Experts of a small language model: 2 picks a token.
Below are experts of layer 4 (counted from 0) of a mixture-of-experts language model. Rows are named router (the router's row for the expert), down (a neuron's output weights, with its number) and show model dimensions 0-255. Each number is 128 + 32 x the weight over its row's rms, rounded and kept within 0 to 255.
After each expert's rows: a language model's description of what the expert responds to; "comes before" lists some tokens at least twice as common just after its tokens as in all text. This comes from a sample of Wikipedia text that the model never trained on. Tokens count by the router's weight.

# expert 37
router [162  76 156  84 155  13 145 137  71 144 154 175  93  82 125 154 151 139  91  99 110 117 100 181 108 127 114 186 121 121 133 159 142 119  99 146 160  92 163 172 148 108 106 168 121 109  89  84 158 112 187 193  87 148  95  79 120 153 106 112 149  93 138  79 140  83  92  72 144 131 115  89  95 124 173 173 106 116  75  89 124  92 126  85  79  92 149 108 119 108 119 124 134 163 161  64 108  99 160 173  87 120 142 131 128  86 142  99  90  88 119 111 117 137 149 153 146  91 140  96 155 127 132 157 109 112 107 103 119 163 141 124 145 106 140 135 132  97 130 182  73  92  98 126  93  91 134 106 167 156  96 129 130  74 161 140 113 159  88 102 156  97 177 135 153 108 150  56 147 110 129 118  74  82 142 170 122  92 164 160 172 132 164  65 115  70 138 120 168  93  82  58 117 121 118 190  75  92 161 167 128 124  73 118 110 135  98 187 100 124 103  94 150 141 141 184 124 171 121 143  90 103 100  68  90 136 131 106 123 101 131 146 150 131  88 138  61 114  62 143 145 165 181 166 108 142 127 153 178 132 155 148  89 151 126  85]
down0 [125 103 118 176 199  95 111 136 100 171 107 145 116 101 160  65 124 123 130 131 120  96 137 107 152 130 134 166 127 108 115 143 140 109  88 131 171  74  91 116 112 203  90 114 110 145 122 220 129 157 140  88 120 158 163 166 147 103 132 154 129 111 140  92 113 121 159 148 136  96 154 116 156 133  98 120 167 138 184 104 125 165  86 108 116  83 150 184 166 124 170 128 153 110  92 179 157 174 109 144 145 107 170  90 117  51 142 107 111  84 151 152 123  53 109 126 171 158 110  75 129 116 113 124 107  88 167 163 110 145 153 138 105 177  96 115 142 111 106 136 174  53 185 103 151 151 173 217 168 130 132 122 163  77 130  91 104 105 126 147 138 130  76 146 125 137 100 157  91  98 133 149 115 173 117 136  87 133  97  84 107 125 182 100  87 114 119 123 145 109 159 115 206 143 100  90 131  89 123  99 113 121  88 104  82  55 128  99 136 138 148 175 141  84 166 146 160 108 108  88 207 173  75 130 101 140  84 140 124 106 164 139 129  98 175 143 129 129 162 113 116 120 171 125 132  76 175  95 147 130  32 179  84 110 207 152]
Final year digits. Final digits of years and numbers after 200, 196, 184, as in 2003, 1967, plus word endings of organization and industry nouns.
comes before: ", ", ". ", ".", "|", "–", "), "

# expert 42
router [178 132 142 154  71  95 115 208  83 131  99 156 108  87 161 139 155 168 105 176 146  87 132 193 167 135  79 169 104  64  92 133 146  48  90 127 171 155 115 152 144 104 193 162 139  99 121  64 167  72 116 142 121 129 116  53  84 137  80 149 130  86 190  69 125  88 156  93 156 164 115 137 117 127 129 157 144 105 100  53 131 115 130  53 113 110 128 111 171 150 144 119 105 138 152 113 117 152 105 161 126  66 129 181  74 171 169  66 125  92 109 159 126  91 114  78 117 103  99  97  90 120 158 156 132 121 108 134  96 193 134 128  98 130 104 188 141 134 160 190  91 139 103  85  93 104 145 147 136 110  92 157  92  90 166 121 157  91 110 157 113 145 115 135 132  64 148  78 141 135 148 160  77 105 177 140 113 138 160 131 161 131 150 150  95  90 129 113  81 170  75 142 117 126 164 158 119  81  69 103 117 119  91 150 165 129 100 181  76 123 115  98  94 108 172 156 140 138 104 107  89 129 142 142 125 158  81 121 144 131 127 118 101 126  84  89  78 117  78 130 135 158 173 181 125 178 137 129 151 112 111 136  96 138  92  98]
down0 [ 71 149 125  56 139 156 187 106  57  75 103 108 129 124 125 158 118  84 152 143 125 136 119  91  74 137 132 155  98 110 142 153  97 122 109 168 120 121 134  99  70 106 124 130  41 157 126  88 141 155 169 124 178 117 128 174  96 194 154 118  65  96  78 195 152 162  95 106  96 168  80 154 138  92 177 129 161 102 117 115 158 145 151 148 139 141 137 163 158 163 163 103  99 123 123 125  42 137 109 143 101 102 156 195 115 130  91 211 114 103 120 139 175 183 131  72 121 141 164 173 165  60 148  78 175 124 185  53 110 126 124 107  97 148 158  82 100 148 122  56  82 152  82 134 166 172 129 134 134 145 166 143 144 155 103 154 171 109 122 114 162 109 174 144 128 154 132 128 121  97 136 111 164 120 136  88 106  75  92  90 153 138 123 113 132 107 136  71 110 101 146 129 108 141 160  68 125 109 124  95 106 124 131 112 123  98 135 128 166 118 141 119 131 173 161 145  98 106 134  83 121  97 113 155  95 135 202 118 100 172  84 151 130 147 142  86 101  96 165  97 131 119  84  99 151 173 123 106 135 156 145 171 205 132 186  76]
Paragraph-final periods. Period ending the last sentence before a line break, often after a number or closing parenthesis, as in Faso. or 1959).
comes before: "\n\n", "\n", "5 ", "S", "0 ", "7 "

# expert 1
router [193 107 129 126 161 104 110 123  77 131 119 181  52  76 171 160 136 168 114 108  75 117 109 175 116 163  89  72 108 139 156 179 125 127 130 144 137 114 131 111 109 147 130 151 122 139 161 100 136 112 141 192  99 114  70  98 118 194  98  98 137 121 133  74 115 155 144 176  89 122  81 122 110 131  92 155 136 107  93 113 146  74 159 142 152 156 113 151 190 156  68 130 123 122 145  96  77 107 154 186 165  55 167 115 100 133 159 111 116 120  93 134  61 155  66 135 146 106 105 144 140 137 105 103 122 104 152 126  95 131  93 153 145 114 142 146 169  67 126 194 125  77 116 144 155  70 129 103 101 165 125 111 121  84 143 122 138 116 169 111 199  86 146  97 165  87 161  71 113  94 128 162 108  72 180 121 116 104 140 183 179 120 179 130  98  79 187 124 152 131  50  80 137  70 151 105 107 137 140 164 111 154  90 105  92 127 128 159 109 130  77 119 172 187 119 134 128 112 145 173 105 128 117 167 215 161 180 120 128  97 115 135 120 127  80 103 134 136  88 159 124 182 139 170 181 107 121 105 174 155  94  78 139 137 117  92]
down0 [136 217 114  81 119 158 163 121 129 111 108 170 100 126 130  95 122  65 149  31 128  96 127 151  56 127 174 123 121  75  94 208 106 168  85 135 135 118  71  85 113 130 169 189  95  92  94 150 118 125 130 212  78 166  99 136 137 131  82 118  84 110 148 165 145 118  96 109 124 106  83 127  71 156 200 148 167 132 132  87  75 133 131 157 105 129 139 149 129 165 193  86 101 141 121 127 168 158 133 135  82  55 142 142 112 171 135 144 172 160 198  56 121 110 115 103 116 125 127 120 155 167 149  90 125 119 153 114 118 123 168 116 175 119 125 119 127 144 199 146 166 112  94 150 109 129 117  95 125 149 161  96 128  42 124  81 119 198 136 109 154 119 160 146 102 101 135 156 165 109 166 160 138 133 175 132 108 142 164 153 163 126  87 151 122 114 145 106 109 144  93  99  95 110  82 164 110 158 177 131 164 146 133  76 160  73 155 138 134 136 154 137 134 130 146 145 120  85 162 172 128 151  84 102 117 194 111 107 141 154 190 212 118 131 125 163 140 138 126 145  79 136 149 133 144 129 150  71  85 131 130  91 131 145 164  92]
Month names in dates. Month names inside dates, usually after a day number or "on"/"in", as in 27 December, 30 May, June 1994.
comes before: "201", "202", "200", ", ", "199", "194"

# expert 35
router [107 135 109 100 118 106 158 159 123 110 206  90 121 136 121 155 107 117 198 117  76 112  88 115 100 164 161 107 148 177 195 104 151  59 108  68 167 128 120 117  74 120 158 107  61  88 139 118  94 117 135 109 145 136  58 126 164 136 215 125 124 142 154  91 112 146 100 103 192  90 167  99 149  89  86 164 109 131 106 127 136 102 137 115 163 147  90  81 138 202 113  69 124 135 155 127 123 145 117 118 110  90 103 117  87 102 127 210  87  53 125 180 148  83 142 108 123 122 133  72 156 157  95  76 114 113 133 158 161 156 108 120 118 119  83 111 112  93 127 112 131 143  87 132 173  93 111 180  93 199 125 166 153 151  82 159  71 139 124  93 120  89 115 148 153 122 131 120 139 175  99 113 151 131 166 143 112  89 164  90 139 166  91  96 173  85 103 102 105 111 143 130  99 147 183  69 152 154 112 152 139 103 169 162 123 162 117  93 127 155 133 104 148 118 121 127 105 148 153 169  81 147 149 119 157 127 159 131 124 117 170  76  72 164 121  85 158 223 122 107 165  98  83  99 119  97 196 134 143 110  97 167 124 147 126  58]
down0 [119 108 108 112 102  72  80 179  67 186 157 102 170 105 105 147 207 163  61 118 185 167 108 101 104 129 116 136 155  83 129  88 116 132 111 171  86  85  46 186 143 173 150 101  87 124 175 142  72 118  87  84 171 139 111 156  79 188 193  70 120 125 107 140 128 101 170 133 135 120  80 141 146 139 167  77 109 170 118 170 153 137 161 153 117 127 108 134 123 163 140 106 129 125 139 109 103 136 120 131 132 129 123 223 116  93 150 160  86 125 155 146 172 116 111 134 141 125 121  74 190 145 147 117 185 171  88 145 141 100  84  95 105  71 146 142 118 187 163 106 112  95  60 157 136 106 193 102 161 121 154  96 118 134 141 126  77 132  90 139 132 155 156 134 218 146 120 104 167 130 130 134 110 127 135 102 147 129  70 131 151 110 132 156 104 128 106 196 150 148 116 120 130 169 145 171 120 107 106 128 112 111 112 108 146  85 152 132  53 150  78 143 108  99 133  89 113 162  86 118  82 128  92 173 146 149 125  72  99 154 150  86 169 182 120  94 132 113 106 156 145 134 125 156 121 136 213 131 100 144 181 151 142 167 121 144]
Sentence-opening connectives. Sentence-initial words and following commas: In, As, This, When, Although, and commas after openers like Previously, To date.
comes before: "the ", "he ", "it ", "she ", "201", "this "

# expert 52
router [188 107 181 161 144 135  93 121 105 124 168 128 139 121 122 145 159 124  96  65 102 129  97 134  91  65 116 107  91 116 117 162 178 114 182 103 139 141  99  79  37 111  61 122 149 160 112 132 110 121 141 133 122 163 116 161 150  99 117 114 101 139  78  71 142 150 100 151 121 160 105 127  98 185 157 108 149 143 123 117  69 186  87 103 139  94  66 171 162 125 142 144 136 144  77 116 147 172 121 116 140 112 155 188 180  87 122 127 129 161 147 120 152  89 122 164 187 178 121 126 122 115  87 157 107  97 127 152  97 100 166 125 158  85  51  92  93 152  86  61  97  80 156 135 101 120  85 113 170 169 188 119 167 114 110  78 103 133  96 109 132 121 111 119  87  74 105 182  41 119 124  73 153 121 133  94 148 128 104 183 151  67 103 118 157 111 159 119 162 143 120 157 160 117  91 142  88 111 125 160 143  95 136  82 113 162 111 177 131 117  97 101 128 180 131 160 205  78 160 141 169 104  81  64 145 127 127  68 149  89 194 139 173 111  80  79 131 140 113  99 105 126 107 163  93 145 137 137 137 122 142 158 156  79 143 145]
down0 [173 104 124  83 122 171 171  87 110  67  99 113 143 153 129 156 159 189 132 127 106 142 140 111 165 200  71 139 190 171 176 126 134 205 130  97 125 126 121 153 106 126 136  95 152 102 168 139  88 110 121 108 188 107  93 112 150 145 199  58 123 138 120 119 124 136 104 140 132 135 135 149 142 131 161 153 121 101 107 104 150 174  98 137 136  29 154  75 137 103 120 153 170  70 117 101 102 119  95 152 161 158  92 116  99 122 177 191 104 119  87 137 106 186 179 107  95  91  83  80 143  82  92 114  85 143  59 109  90  88 101 120 146 121 152  53 174 143 124  75 116 102 110  98 132 110 128 163 165 165 146 126 100 178 127 178 193  94 166 117 119 141 156 183 135 141 122 175 105 137 147 154 113  99 174  80 129 170 137 135 145 157 143  92  86 175 105 141 130 143 132 136 130  88  91 122 166 130 133 144  81 180 118 148 181 175 160 134 119 109 103  90 139 136  91 147 101  97 111 156 115 122 105 141 138 122 116 112 131  60 113  71 139 135  69 186  91 117 169 179 106 158 165 134 164 170 184 158 104 107 158 104 158 186 143 109]
South Asian names, list numbers. Numerals starting table rows like track numbers and scores, and pieces of South Asian or Muslim names such as Kumar, Raj, Bh.
comes before: "–", ",", ". ", ":", ".", "th "

# expert 18
router [156 135 139 100 203 132 114 155 177  80 157 120 138 137 115  86 151 109  61 106 143 129 117 178 161 169 144  74 159 154 164 165 167 140 185 117 102  92  77 132 139 115 107  91 103 127  68 151  85 126 127  67 155 142 146  89 109 138  42 158 147 121 164 136 142 188  73  93 118 197 114 121 140 173 138 145 123 120 103  99 135 133 127 147  89 143 113 109 151 117 113 125 101 105 172 128  84 144 122 162 128 162  76 109 176 117 135  89 167 126 104 116 124  57 103 118  89  57 150 115  80 134 121  95 149 160 118 148 121 142 150 105 112 133 161 155 111  81 158 171 108  96 106 129 109  90 192  91  74 134 137 124 183  93 168  94 145 126 149 156 110  97 118 174 155  97 139 148 106 112 132 131 184 137 122  72 133 156 144 163 169 146 139 111 211  73  81  72  92 125 150 140  93 124  88 185 109 129 174 126 146 106 171 180  86 129 123 128 125 160 141 160 133  94 138 186  84  60  80  87  82 143 153  82 161  95  92 118  97  94  86 153 134  91 149 115  83 156 106 148 162 143 138 183 129 171 109 178 113 144 157 102 124 176 167  66]
down1 [111 104  97 129 105 123 125 144 128 108  99 180 153 134 134 129 143 177 100 122 157  85 160 149 167 142 174 128 129  99 133 117 145 102 221 122 186 148 131 115 161 134 103 197 136 144  92 122 148 112 166 127 139 142 182 180  70  76 100 144 134 148 117 108 128  84 150 181 114 143 143 126 189  98 136 139 151 151 137 163 154 108  89 104 133 149 172 115 152 146 122 139  87 198 123 116 183 114 129  74 104 139 180 113 154 166 110  89 105 117 141 175 137 157  57  98 106 134 171 136 156 118 105 109 151  68 121  82 114  82  64 138 121 107 169  93 152 132  94 123 201  99 198 111 120 112 108 146  70  98 145 106 101 139 167 108 132 141 139 148 154 146 144 100 125 158 122 174 159 180 161 120 126 112 145  28 130  38 101 122  97 117 118 131  50 187 153 126  90 139 105 173 130 145  68 181 160 204  71 138 117 127 158 145 125 120  49 190 164 124 108 170  98 156 129 109 152 153  83 180 136  93 156 111 151 142  90 165  88  98 142 136  94 159 136 178  94 109 129 139 103 118  99 109  68 109 109 150 101 120 135 103 166 108 111  90]
Sentence-ending periods. Period or closing quote ending a prose sentence mid-paragraph, usually followed by He, The, In; also paragraph breaks.
comes before: "The ", "In ", "\n\n", "He ", "It ", "=="

# expert 44
router [155  52 139 143 114 159 185  81 120 107 131 124  96 170 121  79 173 121 123 130 159 100 111  93  93 128  63 103 102 106 120 100 137  98  92 131 112  99 157 154  69 116 130 173 147  87  93 146 164  94 168 144 144 147 154 200 121 147  62 159 111 168  38 156 107  91 123 125 127 113 112 126 126  75  93  99 108  71 157 151 101 127 105 109 103 193  99 146  91 156 113  69  75 101  96 167 104 130 135 137 154 128 104 186  62 193  91 167 153  97 132 127  91 141 155 152 129 169 105  85 152  67 104 180  99  93  77  98  88 119  91 107 125 128 170 105 160  94  60 122 133 119 164 118 118 161 121 189 153  87 175 145 152 116  77  75 154 126 118 111 157 150 130 145 138 132 161 107 151 164 145 156 115 121 113 168 159 166  85 139 118 100 114 132 136 145 134  61 138 138  88  97 125 132  89 128 108  85 151 148 118  96 149 113 188 162 144 114 119  91 129  93 107 176  91 161 134 154 147 140 103  51 129 203  57 142 120 108 131 115 148  98 137 126 202  52 112 129 157 134 100 174 160 129  89  89 124 122 104  92  94 151 124  89 160 138]
down0 [154  80  96 114  98 132 165 127 117 125  95 129  90 131  74 144  87 152 129 128 139  50  88 154 128 173 149 165 149 105 161 174 142 110 146 139 125  56  62 157 119 112 171 145 101 172 129  83 115 147  99  71 180 123 154  93  90 146 135 113 123  43  94 118 132 121 142 143 123 184 147 115 153  96  91 103 111  91 144 170 155  85 115 109  66 140 125 156 110 124  71 119  70 191 210 123 108 112 121 115 116  98 137 173 205  73  75 168  94 156 163 144 157 109 164 136 223 116 143 126  94  74 162 131 121  76 167 101 127 170  88 109 181 111 168 157  94 142 153 105 149 140 119  83 141 132 123 152  84 134 106 157  76 106 155 137 101 161 115 127 149 113 169 154 117 107 136 146 119  95 167  95 107 107 129 136 115 164 144  59 171 183 155 173 112 133 172 136 166 116 129 108 116  21 158 122 145 165 112 179 150 145 159  97 153 139  72 119 144  96  97  95 129 155 142 131  96 105 156 161 112 158 168 196  70 114 122 139 120 100  92 130 123 159 138 122 114 130 142 121 146 119 119 185 120 141 170 133 133 182 113 121 164 141 195 139]
Infobox field names. Field labels after a list dash in infoboxes, such as Type, Website, Born, Genus, Running time, and row numbers.
comes before: ": ", "| ", "\n", "by", "/ ", "information"

# expert 20
router [147 139  98 144 105  94 115 134 147 114 130 108  64 120 158 158  98  99  80  93 223 144 171 138 153 147 163 127 153 115 188 106 154 179 129 117 151 183  47 167 133 105 184 125 109 147 193 117 145 148  65 146 103 111 147  91 113 157 137 160 107 125 142 139 129  82 193 150 125 136 116 130 164 156 194 131  95 103 129 149 140 103 179 126 137 189 108 117 162 166 165 123 123  90 160  87 143  81 174 162  85 109 104 116 154 173 109  94 124 140 194 145 108  87 127 130 160 145 145  82 130 155 139  80 107 154 189 121 178 145 165 138 139  91 145  76 110 144 142 152 155 148 123  90 125 134 102 135  41 133 142 134  79 149 161 180 148 138 158 104 137  74  48  84 126  26 190 106 109  91 106 162 175 162 161 192  84 115 171 108 137 147  87 139 189 119 131 141 123 123 104 172 164 118 118 127  79 133  66 140 135  91 160  96  87  50 101 119 167 166 123 131 137 179 135 123 119 118  94 110 133 162 106 127 157 157 131 144 116 179 120 106 126 109 102 160 118 152 164 128 130 111 126  77 137 197 159  93 117 119 108 142 107 144 130 147]
down0 [120 190 171 125 137 172 118 159 177 133 123 185  62 129 135 162 124 116 138 152 112 121 134 119 158  92 127 118 124 118 176 142 129 128 187 103 133 139 144  79 142 150 150 114 134 126 157 141 126 172 207  96 181 164 127 155  83  86 122  72  89 105 123 123  81 194 117 118 109 115 164 124 144 130 152 113 112 123 116 193 110 106 188 140 117 124 101  87 158 131 194 114 114 111 143 117 137 111 179 123 147 165  51 186 140 144 120 129 134 202 213 165 153 226 115 114 145 122 111  63 137 184 164  95 208  97  98 107 146  68  93 140 137 156 117 117 125  81 117 131 151  85 131 165 139  88  98 186 132  99 222 165 170 105 137 154 124 121 107 182 107 124 174 120 132 130 153 154  83 138 153 154 112  96 151 110 151 127 165 128  88  74 123 166 133 135 154 148 138 105 135 136 170 165 109 149 177 103  91 171 198 106 152  82  88 184 119 120 157 178  84 122 124 142 126 103 158 135 130 174 134 115 110 159 131 123 155 112  86  77  82 133 118  99 126  61 119 123  98  99 179 140 129 122 157 148  84 159 196 147 134 126 137 144 150 140]
Event-linking prepositions. Prepositions after verbs or nouns introducing dates, events or objects, especially on, of, during, following (interrupted on, after his resignation).
comes before: "the ", "a ", "his ", "their ", "its ", "March "

# expert 51
router [112 129 164  98 145 175 121 105  83 161 144 107  96 145 116 126 105 174 173 159  70 118  91 123 148 124  75 129 123 101 138  61 149 149  78 149 154 113 116 132 112  99 163 142 158 143 136  82 101  84 135 102 137 107 121 176 152 139 111 139 103  93  89 134  90 167 176 193 122  68 166 133  89 137 101 112 136 165 198 127  89 149 113 136 125 130  89 197 122 114 123 105  89 102 100 127 117 135 129 119 147 107  77 200 124 136 143 178 169 122 105 107 119 155 142 126 155 153  42  82 106 154  82 154 102 127 108 105  86 136 152 105  89 118 113 102 149 126 116  77 135 137 118 118 128 145 145 116 165 191 131 112 159 142  94 128 136 173 148 156 159 184  79 115 167 151 173 175 182 155 157 125  87 134 154 152 104 191 168 120  72 154 143 192 161 185 127 205 107 156 135 108  83  74  88  64 185 151 128 144 101 115 141 179 143 168 129  59  97  95 193  99 110  99 136 152 122 138  99 101 152 119 135 136 100  71 168 106 142 129 148 114 113 146 186  74  69 153 112 170 133 118 108  76 129 167 160 143 112  39 133  89 151 147 181 130]
down0 [122  71 105  90 160  55 159 105 144 191 103 125 119 153 164  68 118  98 164 185 141 124 131 103 121  97  67  89  78 141  97 137 149 148 108  89 113 122  56 127 125 200 186 181 145 142 128 123 117 111 137  96  71 109 173 117 118 133 101 149  88 165 133 150  82  95 110  88 159 147 162 106 159 127 134 137 129  94 123 152 115 153 138 156 148  44  74 156  87 118 133 143 163 119 118 132 146 137 150 168 112 112 106 173  88 137 128 173 105 140  50  99 114 121 179 126 119 116 109 144 112 110 132  57 109 102  92 120 151 133  84  68 152 145 156 165 116 160 102 116  89 185  38 150  77 108 159 114 119 115  65 124 179 151  99 136  94 147 120 143 124 138 139 176 163 165 141 117 149 185 114 125 163 166 129  96 122 172  88 114 115  90  65 167 153 117 115 135  82 150  79 176 110  46 148  90 144  76 110 140 164 100 179  99 107 119 177  93 107 146 175 107 146 152 133 126 131 138 191 136 109 173 164 147  99  78 147 134  48 138 114 164 104 121 120 125 116 123 116 187 175 115  84 107 147  95 164 103 132 154 181 112 117 151 120 126]
Infobox field punctuation. Semicolons, line breaks, colons, degree and minute signs, and digits ending infobox fields such as release dates, coordinates, elevation and classification.
comes before: "\n", "- ", "″", "\n\n", "(", ": "

# expert 9
router [ 63 184 119 154  72 122  83  92 130 105  80 135 190 149 118 155 169 154 108  87  94 141 109 166  67 105 109 157  99 122 155 121  79 156  99 154 148 146 140 133 110 107 130 127 162 147  83 136 167 179 131 124 194 138 171  82 135 143 100  91  95 166 125 131 103 100 121  87 141 101 140 118 140 203 145 149 143 156 100 158 120 170 131 148 115  80 165 133  86 104 103 121 133 178 102 119 104  89 111 116 112 104 166 136 168 159  92  91 152 131 116 155 102 135 150 147 140 131 138 121 125  86 181 173 152 150 121  74  61  99 156 112 144 168 183 119  64 122 129 140 162  80 189 175 182 139 117 166 115 158  98 155  62 137 115  56 128 123 178 130 126 161 118 125 118 148 126 156 105 118 119  91  37 122 139 161 170 120  92 158 139 163 159 163 114  84 146  62 127 107 134 107 124 104 121  74 151 150 161  98 100 129 119  95  97 101  83 159 140  90  87 136 127 118 144 136  82  85 181 175  87 158  77 120 130  65 141 191 144 105 171 181 152  87 142 106 109  91 153 152  72 193 174 158 112 154 121 180 180 127 151 141 113 197 113 108]
down0 [126 144 154 201 142 130 158 173 125 133  81 185 154 137  84 150 160 103 130 119 101  90  66 140 115 170 101 117 114 169 160 149  86 126 111 135 106 211 122 104  80 111 139 149 185 151 203  86 123 184  72 194 165 131 134 116 162  78 116 139 109 141 153 139 102  66  85 138 145 126 123 100  67 185 141 107 179 135 111 116 162 132  57 143 117 168 165 116 124 123 144 137 135 120  67 108 170 132 150 100 106 108  91 186 144 150 136 108 139 156 126 114  88 178 151 168 156 137 135 145 110 117  92 120 146 139 147 187  81 126 155 113 167 183 166 116 155 114 121  95 105  70 142 135 210 153 110 120 147 140 125 113  92 125 119 124 122 129  88 113  95 123 151 131  74 120 115 100 145 144 162 119 175 157  94 120 178 114 151 122 136 125  59 114 101  57 143  94 115 134 132 114 129 155 147  74 179 107 177 135 147 206 157 115 116 136 115 177 194 125 110 179 160 137 128 164 158 139 182 129  86 126  55 153 156 181 121  95 132 117  85 128 113 160 173 137  48 138 140 170 156 180  80 132 108 117 119 191 157 154 153 113 143 179  97 153]
Compound word first parts. First pieces of compound or prefixed words after an article, such as pro(pulsion), mis(leading), fire-and-forget, high school, water polo.
comes before: "-", ", ", ". ", "s", "ing ", "ing"

# expert 55
router [149 129 193  96 163 140 162 139 150 134 212 163 175 129  82 105  95 105 177  90  84  93 122 153 149  83 163 138 161 168 145 126 159 190 133 132  51  88 122 107 132 119 133 111 155  79  63 126  77 118  92 103 123 140 158  85 121 107 111  90 113 144 195 117 101 161 179 117 122 144 171  66 153  58 113 108 125 188 154 109 148 130 152 105 113 131 194  99 103 188  89 147 124  78 158 123  89 177 114 150 184 171 147 109  96 132 102 129 163 122  81 131  96  68 174 152 145 143 140 124 112 130 104 101 151 104  77 105 131 181 119 125 122 150  93 109 150 129 137  95 129 149 104 147 146  63 113 113 106 136 107 133 125 172 122 137  98 119  95 133 156  82  79 149 123  87  89 105  75  79  95 143 109 101 143 153 136 126 154 167 149 131 106 143 187  59  50 114 146 152 158 100  55 147  89  88 110 117 128 174 178 139 110 134 110 163  92 143 139 176 116 115 124 141 124 142 130  58 126 163  86 124 157 161  95 141 124 134 207 107 105 162 118 109 134  93 188 110 177 165 152 172 103 171 177 111  92 157 116 163 163 129 140 123  76 139]
down0 [ 96 111 117 122 137 117  51 120 129  97 132 100 114  96  64 126 157 106 143  99  92 113 173 125 124 128 153 107 134 199  85 170 174 129 129 112 149 156 142  82 114 122 125 154 140 120 130 147 147 120 123 233 141 110 132 124 146 112  67 140 103  68 153 131 166 139 112 106 131 145 132 115 120 114 111  62 132 144 158 137 157 111 102 150 112 149 124 156 155 123 150 116 136 116  96 134 134 156 133 143 168  74 105 164  63 109 142 161  81 158 173 206 164  68 117 149 168  92 113  99  99 104 153  80  96 136  75 110 150 161 121 148 129 111 146 131 147  97 123 100 153 112 115 105 122 108 132 166 114 219  86 106 147 127  99 109 103 144 189  86  70 114 114 155 139 161 151  99 149 136 117 170 139 175 126 108 179  99 128 128 136 150 122 135 128 137  52  49 100 139 121 112 211 186  99 125  80 133 132 170 174  74 112 115  92 111 125  57 117 144 121 118 137  79 125 161 127 157 176 112 114 116 136 100 168 117  92 184 147 156 168 112  24  81 105 145 102 167 154  73 170 101 135 167  67 151 116 103  92 189 188 187 174 124 132 108]
Paragraph and list breaks. Double line breaks, list dashes and heading equals signs that start a new paragraph, list item or section.
comes before: "==", "The ", "In ", "== ", "===", "- "

# expert 38
router [138  82 133  99 163  26 160 149  79 159 113 191 116 114 130 169 118 147 110 116  72 145  65 155 105 132 141 174 105 141 167 150 113 106 105 165 106 109 164 178 113  86 168 144 131 102 129 119 179 142 208 174  95 147  94 103 127 149 144 108 108 121 144  93 164  81 112 124 105 131 132  89  63 101 188 144 131 144  94  97  79 135 172 126 109 142 140 124  82 100 121  99 108 116 167  84  85 120 173 162  92 105 163 105 182 110 147 135 111  77 124 134 137 156 125 122 118 105 124  88 158 165 137 142 126 135 113 137  82 134 116 126 131 141 137 120 169 108 134 175  84 117 121 135  85  96 102 156 135 131 132 157 139 108 107 125 130 119  81  44 145 118 148 119 174  93 135  75 132 123 116 114  69 138 115 147 110  47 159 136 157 105 192 104 145  66 106 114 128  99 122  48 115 137 128 187  67 103 111 127 186 148  53  84 132  90 115 178  96 107 125 133 151 134 146 166 157 155 128 133  45 127 162 117  99 157 118 106  88  93 103 121 176 144 114 146  93  97  60 141 182 112 177 165 108 120  77 137 216 118 189 121 101 146  96  91]
down0 [108 150 112  79 191 142  99 183 171 109 174 134 101 105 136 115 104 161  76 163  89 134  62 147 202 146 140 131  65 144 139 149 142 132 124 108 136 126 138 111  90 174 163 102 134 105 149 155 134 133 136  98  61 152 169 149 210 103 157 125 126  86 142 132 152 154 137 176  75 149 172 108 220 154 145 146 144 142 124 109 145 175 124  92  86  81 140 147 129 150  66  99 162 117 115  99 144  59 133 156 131  95 198 131 146 164  65 127 104 189 143 125 170 120 154 166 102  75 201 141 131 152 146 144 108  91 109 196 153 113 147 114 106 109 188 160  94 148 102 164 143 100 130 125  87 139 134 122 104 149 134 154 156 174 131 103 117 153 112 150 174 107 101 133 151 145  66 172 137  96 135 178 129 186 116  83 128 163  75 154 192  38 154 139  64 117 172  78 106 150 153 132 162 167 148  87 124 135 138 138  96  73 163  95 119 104  92 128 140 142  78 161  73 116 136  87 131 108 154 133 169 138 191 140 150 123 143 127 127 169  72 122 160  95 150 107 106  86 128 152 143 143 112 147 131 130 140 130  53 127 131 133 127 132  96  97]
Stat table digits, years. Pipes and digits deep in numeric stat rows of hockey and football tables, and final digits of years like 1995.
comes before: ", ", "0 ", "–", "| ", "; ", ". "

# expert 25
router [129 134 108 110 143 153 152 128 117 129 116 106 106  91 185 114 158 175  88 112 100 142 136 138 133 104 138 158 169 114  86 146  97 121 174 156 188 186 137  83 163 112 120 172 124  96 118 114 176 148 161  96 133 180 138 110 104 144 116  90 165 121 113  69 118 107 116  62 166  81 132 115 112  88  93 138  37  90 128 144 148 152 132 158 166  96 130 128  69  91  83  77 179 102 107  76 178 163 120 200 124 151 137 101 140 156 181  88 153 130 132 144  96 122 222 115 117  50 148  79  86 171 150 121  96 125 161 111  55 102 120 152 104 152 143 121 110  59 120 134 127  89 117 110  92 100 104 166 195 128 148  89 142 129  89  83 119 133 107 136 169 137 165 149  70 120 172  89 119  97  75 113 153 134 139 142 125 133 102  91  85 108 126  99  91 101 105 158 116 180 105 111  98 125 144 186  82 114 110 111  91  96  70  93 140 125 154 133 199  95 115 117 105 143 133 137 157  90 119 135  93  81 105 112 177 113 198 105 192 119 115 155 138 171  92 133  57 123  89 113  93 137 116 151 199 134 103  60 132 140 114 151 125 140  96 135]
down0 [133 138  67 144 177 107 154 139 106 152 121 161  93 120 147  99 134 134 154 136  42  75 144 117 144 120 155 136 105 115 115 133 129 175 117 116 113 178 139 195 124 151  84 131  96 120 136  68 107 130 103 143 105 220  93 184 161 114 126 113 104 139 132  61 112  66 117 145 137  99 145  76 146  98  94 112 129 141 165  80 146 111  90 109 153 162 116 127  99 163 125 129 100 143 197 120 133 154 132 184 171  80 180 139 155 150 107 118 119 131 188 151  74 106 111 103  91 131 125  97  99 143 150 152 143 170  97  82 166  92 205 114 115 116 131 130  93 140 102 136 153 151  87 138 142  92 130  92 171 138 122 112  93 146  95 164 180  76 104 177 119 160 133 174 111  50 110 138 148  75  98  60 139 118 161 139 125 137 162 128 119 103 144 136  96 133 117 168 119 155  74 140 197 148 153  73 131 147 146  89 123  95  76 156  97 149 148 237 110 118 120 103 104 164 134 139 143 153 130 113  83  94 183 109 180 179 140 124  95  79 154 128 197 156 149 140 102 204  86 106 117  69 102 116 115 206 107 125 172 132 159 134 119 128 121 101]
Mid-name letter pieces. Short vowel-ending fragments inside names and words, such as me, ue, che, ane, as in Langmead, Rodrigue, Wagnermeyer.
comes before: ", ", ". ", "'", "e ", "\" ", "e"